config.toml
d_model = 384
d_expert = 320
router_score = "softmax"
routed_scale = 1.5
router_noise = 0.3
n_head = 3
parallel_block = false
init_std_qkv = 0.0234
init_std_up = 0.0234
beta1 = 0.95
schedule = "wsd"
train_tokens = 1809000000
steps = 13802
Below are experts of layer 3 (counted from 0) of a mixture-of-experts language model. Rows are named router (the router's row for the expert), gate (a neuron's input weights, with its number), up (a neuron's input weights, with its number), down (a neuron's output weights, with its number) and show model dimensions 160-191. Each number is 50 + 10 x the weight over its row's rms, rounded and kept within 0 to 99.
After each expert's rows: a language model's description of what the expert responds to. This comes from a sample of Wikipedia text that the model never trained on.

# expert 11
router:48 49 50 56 40 49 51 61 47 50 40 41 39 38 52 53 48 36 49 51 51 49 54 48 64 53 53 53 58 46 41 70
gate0:53 42 52 43 47 54 54 59 32 49 43 54 47 44 55 41 55 34 69 44 54 59 57 51 34 42 61 46 59 39 55 36
up0:57 61 54 49 56 64 54 47 36 42 63 37 42 35 54 35 46 40 67 52 49 38 66 40 63 49 49 64 42 57 50 51
down0:39 55 38 52 55 61 50 48 56 36 48 44 37 56 48 47 58 54 49 43 42 54 38 45 64 59 48 56 54 51 68 40
It responds to: Digits inside numbers

# expert 23
router:45 73 41 48 59 62 29 34 57 47 58 56 43 49 42 54 45 52 61 51 33 57 55 55 42 65 60 54 59 44 50 80
gate0:45 56 64 58 38 43 52 35 50 49 48 63 51 58 52 39 55 43 49 49 53 38 44 52 64 51 54 44 35 53 54 48
up0:55 42 51 55 49 52 55 53 40 68 42 33 52 67 42 62 30 59 75 51 31 50 55 48 49 52 40 48 57 65 54 52
down0:41 44 35 51 35 47 58 49 45 51 38 39 50 40 73 56 49 81 50 59 50 36 58 47 38 48 70 57 50 56 50 31
It responds to: Line breaks, headings

# expert 28
router:66 48 59 51 53 47 49 51 46 35 61 39 44 62 50 54 56 58 64 39 61 42 43 46 63 41 45 45 45 42 41 54
gate0:47 64 60 72 43 51 35 60 35 35 63 53 53 53 64 31 43 29 48 65 48 47 58 30 68 56 53 55 42 56 44 60
up0:58 47 50 40 49 47 44 50 61 62 40 37 51 52 44 59 42 50 60 39 44 55 65 33 56 34 38 44 60 52 35 54
down0:53 50 36 39 57 65 35 48 57 34 46 33 59 54 47 48 50 38 51 44 70 63 74 42 56 38 53 43 48 39 21 45
It responds to: Mid-word stem pieces

# expert 2
router:41 55 68 63 50 59 40 40 54 46 68 51 63 55 65 41 33 55 34 63 53 36 59 59 41 51 47 48 58 61 72 49
gate0:49 46 63 55 49 44 42 47 46 59 28 41 47 48 51 53 38 38 60 46 57 45 54 40 44 53 45 54 63 53 42 47
up0:45 42 44 57 48 57 50 51 45 45 63 43 42 47 53 61 62 50 39 45 39 62 57 63 48 52 49 61 60 58 51 59
down0:63 60 72 52 36 46 53 41 52 54 49 67 47 55 45 60 26 50 39 66 47 46 45 21 59 39 52 59 44 58 59 52
It responds to: Colons and table separators

# expert 0
router:50 39 34 44 43 43 46 70 50 42 62 43 51 50 44 31 63 31 42 50 42 47 62 47 51 46 68 48 43 46 39 36
gate0:52 34 54 60 56 45 57 45 35 39 59 37 41 56 28 45 35 79 44 42 60 58 35 58 59 37 41 41 66 38 31 49
up0:55 54 54 36 46 50 46 42 47 47 53 65 52 55 54 57 36 49 49 38 54 56 43 55 68 38 52 35 45 40 37 56
down0:39 53 51 42 51 36 65 59 32 36 44 55 51 41 49 40 62 42 44 49 53 66 33 56 55 71 60 43 49 35 57 69
It responds to: Prepositions and gerund endings

# expert 19
router:58 53 50 77 48 53 60 47 56 42 42 42 37 38 43 58 57 62 47 35 53 30 48 59 40 47 41 54 42 42 35 45
gate0:41 65 33 45 44 33 61 37 55 43 44 72 51 53 37 64 41 51 40 51 41 33 53 49 48 61 48 58 51 59 44 58
up0:57 51 49 55 49 50 66 54 62 58 39 53 48 48 62 50 36 36 73 49 55 60 58 60 49 36 43 55 60 49 40 62
down0:41 69 38 41 35 53 76 56 46 63 57 36 49 47 72 44 43 29 49 48 55 47 57 54 53 55 44 61 45 34 44 46
It responds to: Foreign name endings

# expert 4
router:55 58 63 46 64 56 59 72 69 53 49 44 57 37 49 55 54 41 48 42 52 67 42 39 47 47 57 36 51 72 58 28
gate0:56 40 47 34 41 42 40 48 38 48 52 48 66 44 52 54 60 60 67 38 41 41 57 52 53 52 47 41 41 31 54 67
up0:33 56 43 43 51 42 41 55 43 49 39 63 58 55 59 49 54 45 37 40 61 34 56 43 53 56 63 60 73 49 42 64
down0:45 58 38 51 51 30 58 73 59 46 62 59 54 45 49 44 63 41 35 31 62 60 56 39 39 47 66 52 47 48 65 43
It responds to: Conjunctions, pronouns, -ly

# expert 24
router:49 43 56 54 50 52 43 67 59 36 47 64 57 48 69 30 58 48 50 46 23 49 62 56 62 44 45 54 36 32 46 35
gate0:31 71 43 46 46 48 41 50 38 52 39 82 61 47 38 67 50 55 51 26 46 58 54 49 51 47 50 70 41 46 48 56
up0:44 63 61 41 52 37 44 51 59 43 57 55 43 42 38 53 48 54 43 48 58 57 52 34 52 59 31 56 73 46 30 52
down0:57 38 44 47 56 56 40 83 63 57 62 33 55 60 43 46 54 50 42 48 34 42 64 51 43 28 33 42 39 52 47 61
It responds to: Number digits

# expert 18
router:49 45 48 51 55 47 36 49 51 52 52 58 46 46 58 50 40 67 38 63 18 44 44 54 45 51 61 68 44 45 49 53
gate0:38 67 64 43 51 52 43 50 45 56 48 56 61 62 63 43 40 55 38 37 41 33 47 53 62 35 56 37 41 46 34 58
up0:60 67 75 53 54 53 48 46 41 40 49 58 52 35 54 33 43 48 51 54 50 51 44 38 37 51 66 48 65 58 53 34
down0:54 68 44 60 59 45 47 38 53 62 55 34 48 48 55 42 45 46 49 42 28 35 67 39 49 51 69 55 48 59 51 38
It responds to: Verb stems and participles

# expert 25
router:57 50 61 53 57 66 46 40 47 51 42 64 72 62 58 65 58 44 49 61 37 64 57 48 58 48 41 59 70 55 49 62
gate0:42 50 44 35 83 53 52 34 66 66 44 61 53 40 57 42 43 38 39 45 52 47 53 52 43 54 52 35 43 59 37 46
up0:36 53 47 44 53 47 51 56 39 61 57 49 50 39 53 52 52 24 55 59 55 57 39 33 52 48 58 73 66 41 46 53
down0:57 60 54 44 55 50 51 60 55 49 39 19 53 42 70 68 40 58 36 41 50 72 50 56 55 63 54 44 56 45 52 45
It responds to: Sentence-final punctuation

# expert 30
router:51 32 62 63 45 49 36 39 50 52 51 37 41 50 59 43 53 44 72 67 59 45 58 52 54 59 56 51 51 64 41 55
gate0:39 58 56 31 50 70 41 57 33 29 44 47 62 48 46 34 51 49 30 46 48 57 38 64 54 60 44 34 50 54 55 46
up0:60 49 41 45 57 33 45 57 53 58 45 48 49 47 46 58 54 45 59 64 53 71 66 34 21 54 41 58 59 50 71 45
down0:42 48 42 56 42 69 51 52 60 45 52 56 54 59 58 59 48 51 49 39 48 58 39 27 40 51 45 55 37 43 65 57
It responds to: Articles and determiners

# expert 12
router:56 32 61 41 55 51 52 40 53 52 42 43 59 55 65 55 69 48 47 54 49 38 59 51 64 31 55 53 49 65 44 36
gate0:55 62 49 67 68 44 45 40 56 66 37 60 50 52 52 47 41 56 44 48 45 56 57 66 57 57 38 40 32 46 73 42
up0:57 34 57 63 31 49 54 56 43 34 39 53 36 54 54 48 70 48 57 48 52 36 53 41 50 70 43 54 60 46 41 62
down0:46 21 50 60 49 54 27 42 61 45 34 54 60 39 57 49 49 58 62 66 51 59 46 47 33 35 35 49 57 38 46 59
It responds to: Commas and clause punctuation

# expert 29
router:40 55 57 46 32 41 50 58 40 52 58 45 65 52 51 65 53 53 58 56 46 51 58 61 40 58 60 65 51 44 52 52
gate0:68 49 36 52 35 69 54 33 41 55 56 37 50 59 43 41 50 48 41 61 80 57 51 29 37 63 47 48 35 65 43 44
up0:48 29 55 68 40 56 65 44 42 42 49 49 36 47 48 42 55 55 41 47 35 70 65 62 54 60 43 52 71 41 56 68
down0:60 48 42 67 37 44 63 56 47 35 40 53 39 44 42 43 39 47 56 40 41 54 31 57 40 63 31 40 50 53 48 45
It responds to: Common concrete nouns

# expert 7
router:52 63 49 40 66 49 47 39 51 30 35 45 48 48 43 59 60 50 60 52 49 66 54 66 45 66 47 36 56 70 49 48
gate0:53 43 55 44 49 50 57 45 39 46 41 70 42 69 55 36 73 44 52 41 63 38 49 34 58 40 58 52 51 64 36 48
up0:46 48 53 73 44 46 35 46 44 64 17 50 61 40 58 51 61 52 60 39 49 46 71 47 40 49 25 58 56 52 42 56
down0:45 57 42 60 60 36 58 40 59 52 46 54 31 50 70 41 58 43 55 35 55 30 38 54 41 46 37 44 42 56 49 53
It responds to: Personal and place names

# expert 22
router:47 53 35 58 43 55 79 53 66 52 56 44 46 52 31 53 58 52 49 45 50 47 44 60 50 59 34 55 43 45 58 54
gate0:51 41 45 47 55 50 48 49 69 47 56 51 57 51 57 42 50 48 40 56 62 58 56 71 75 70 59 58 59 50 45 49
up0:50 50 46 43 63 54 54 55 37 39 54 28 36 45 58 36 68 58 37 56 62 55 57 50 62 63 49 66 59 43 50 29
down0:48 66 56 44 44 36 59 61 51 37 52 50 55 51 37 56 29 45 64 45 43 48 59 67 49 60 44 67 63 60 56 39
It responds to: English suffix pieces

# expert 21
router:51 58 58 56 41 50 45 53 58 63 53 47 41 49 49 42 37 58 41 69 57 51 49 38 56 59 52 55 66 40 59 51
gate0:68 55 59 61 45 47 57 62 58 44 51 53 40 61 51 39 42 41 60 53 43 55 49 36 52 55 60 58 57 54 47 53
up0:54 58 70 62 61 47 43 31 50 48 57 51 56 46 55 52 51 39 70 47 58 46 46 62 40 26 49 35 57 49 55 49
down0:33 37 36 43 49 51 51 59 62 63 58 53 38 58 62 64 61 51 58 43 53 39 57 61 60 60 71 36 39 69 70 65
It responds to: Mixed word-piece endings

# expert 9
router:38 36 40 62 58 51 37 52 48 56 33 74 44 43 58 52 49 44 45 45 37 45 48 39 64 46 46 38 55 71 54 42
gate0:42 55 38 36 42 56 39 60 58 51 43 54 47 48 57 45 35 69 67 62 35 53 38 36 60 56 43 63 63 65 54 43
up0:33 40 63 50 40 40 48 65 39 47 47 57 64 31 40 48 53 69 59 57 39 51 54 37 42 40 43 55 60 56 31 39
down0:43 27 40 59 49 54 55 51 42 40 53 51 44 59 48 66 61 53 61 50 56 65 55 43 41 42 45 40 61 50 47 47
It responds to: Copula and auxiliary verbs

# expert 17
router:53 43 47 58 42 48 44 54 39 54 60 55 43 42 65 43 44 51 51 52 33 61 39 51 57 61 63 50 60 50 50 64
gate0:67 50 50 54 54 48 62 52 44 51 37 55 27 48 51 56 70 46 63 57 35 55 66 68 60 51 45 69 56 77 33 47
up0:41 53 44 36 68 59 68 46 57 33 49 54 33 44 45 55 63 63 51 48 41 64 38 56 38 47 46 53 48 73 59 43
down0:27 47 57 60 69 56 31 53 51 48 45 59 35 44 41 47 62 64 59 45 40 32 47 55 58 39 49 46 63 57 43 37
It responds to: Standalone spaces

# expert 3
router:72 42 61 20 32 58 77 41 43 56 44 45 43 61 42 50 52 41 42 46 60 38 46 62 45 44 54 50 59 50 40 46
gate0:46 42 57 31 42 63 53 51 53 34 19 47 68 51 40 44 22 58 67 34 32 58 59 76 68 46 38 60 45 44 50 33
up0:35 72 40 49 52 53 67 48 39 41 36 41 43 56 47 67 44 55 35 69 46 48 40 36 60 60 33 60 53 45 46 42
down0:56 35 59 46 17 55 47 56 45 41 35 49 55 46 54 43 41 54 28 51 54 67 59 63 50 49 54 63 48 65 44 42
It responds to: Personal name tokens

# expert 31
router:45 41 48 46 64 47 35 54 52 49 58 42 37 39 60 34 49 51 57 57 58 42 57 45 30 32 41 53 44 38 56 58
gate0:28 63 50 38 62 38 40 53 61 53 52 51 45 57 45 56 30 30 45 58 64 45 55 59 37 30 50 59 55 42 52 60
up0:49 67 59 54 75 51 45 43 35 35 66 52 36 49 56 53 38 45 36 57 70 55 38 37 48 58 48 46 55 51 42 44
down0:54 40 62 45 49 58 33 53 66 38 40 56 63 54 71 59 36 53 38 52 53 31 67 41 62 53 60 40 50 47 34 50
It responds to: Prepositions in, as, at

# expert 15
router:49 39 70 29 50 42 39 62 62 62 39 66 60 51 59 40 31 28 62 47 36 55 49 50 59 53 34 69 63 54 59 51
gate0:56 30 60 62 49 41 70 48 38 67 47 69 59 49 44 39 50 59 47 58 37 33 52 49 57 37 37 28 49 40 34 48
up0:60 64 55 41 48 40 52 51 41 41 51 41 44 51 35 52 52 67 38 57 43 62 34 62 49 57 40 40 47 45 44 50
down0:58 23 45 62 28 47 64 32 45 50 54 58 64 57 54 66 55 38 49 53 41 61 51 47 42 35 60 48 41 41 32 53
It responds to: Dates, years, semicolons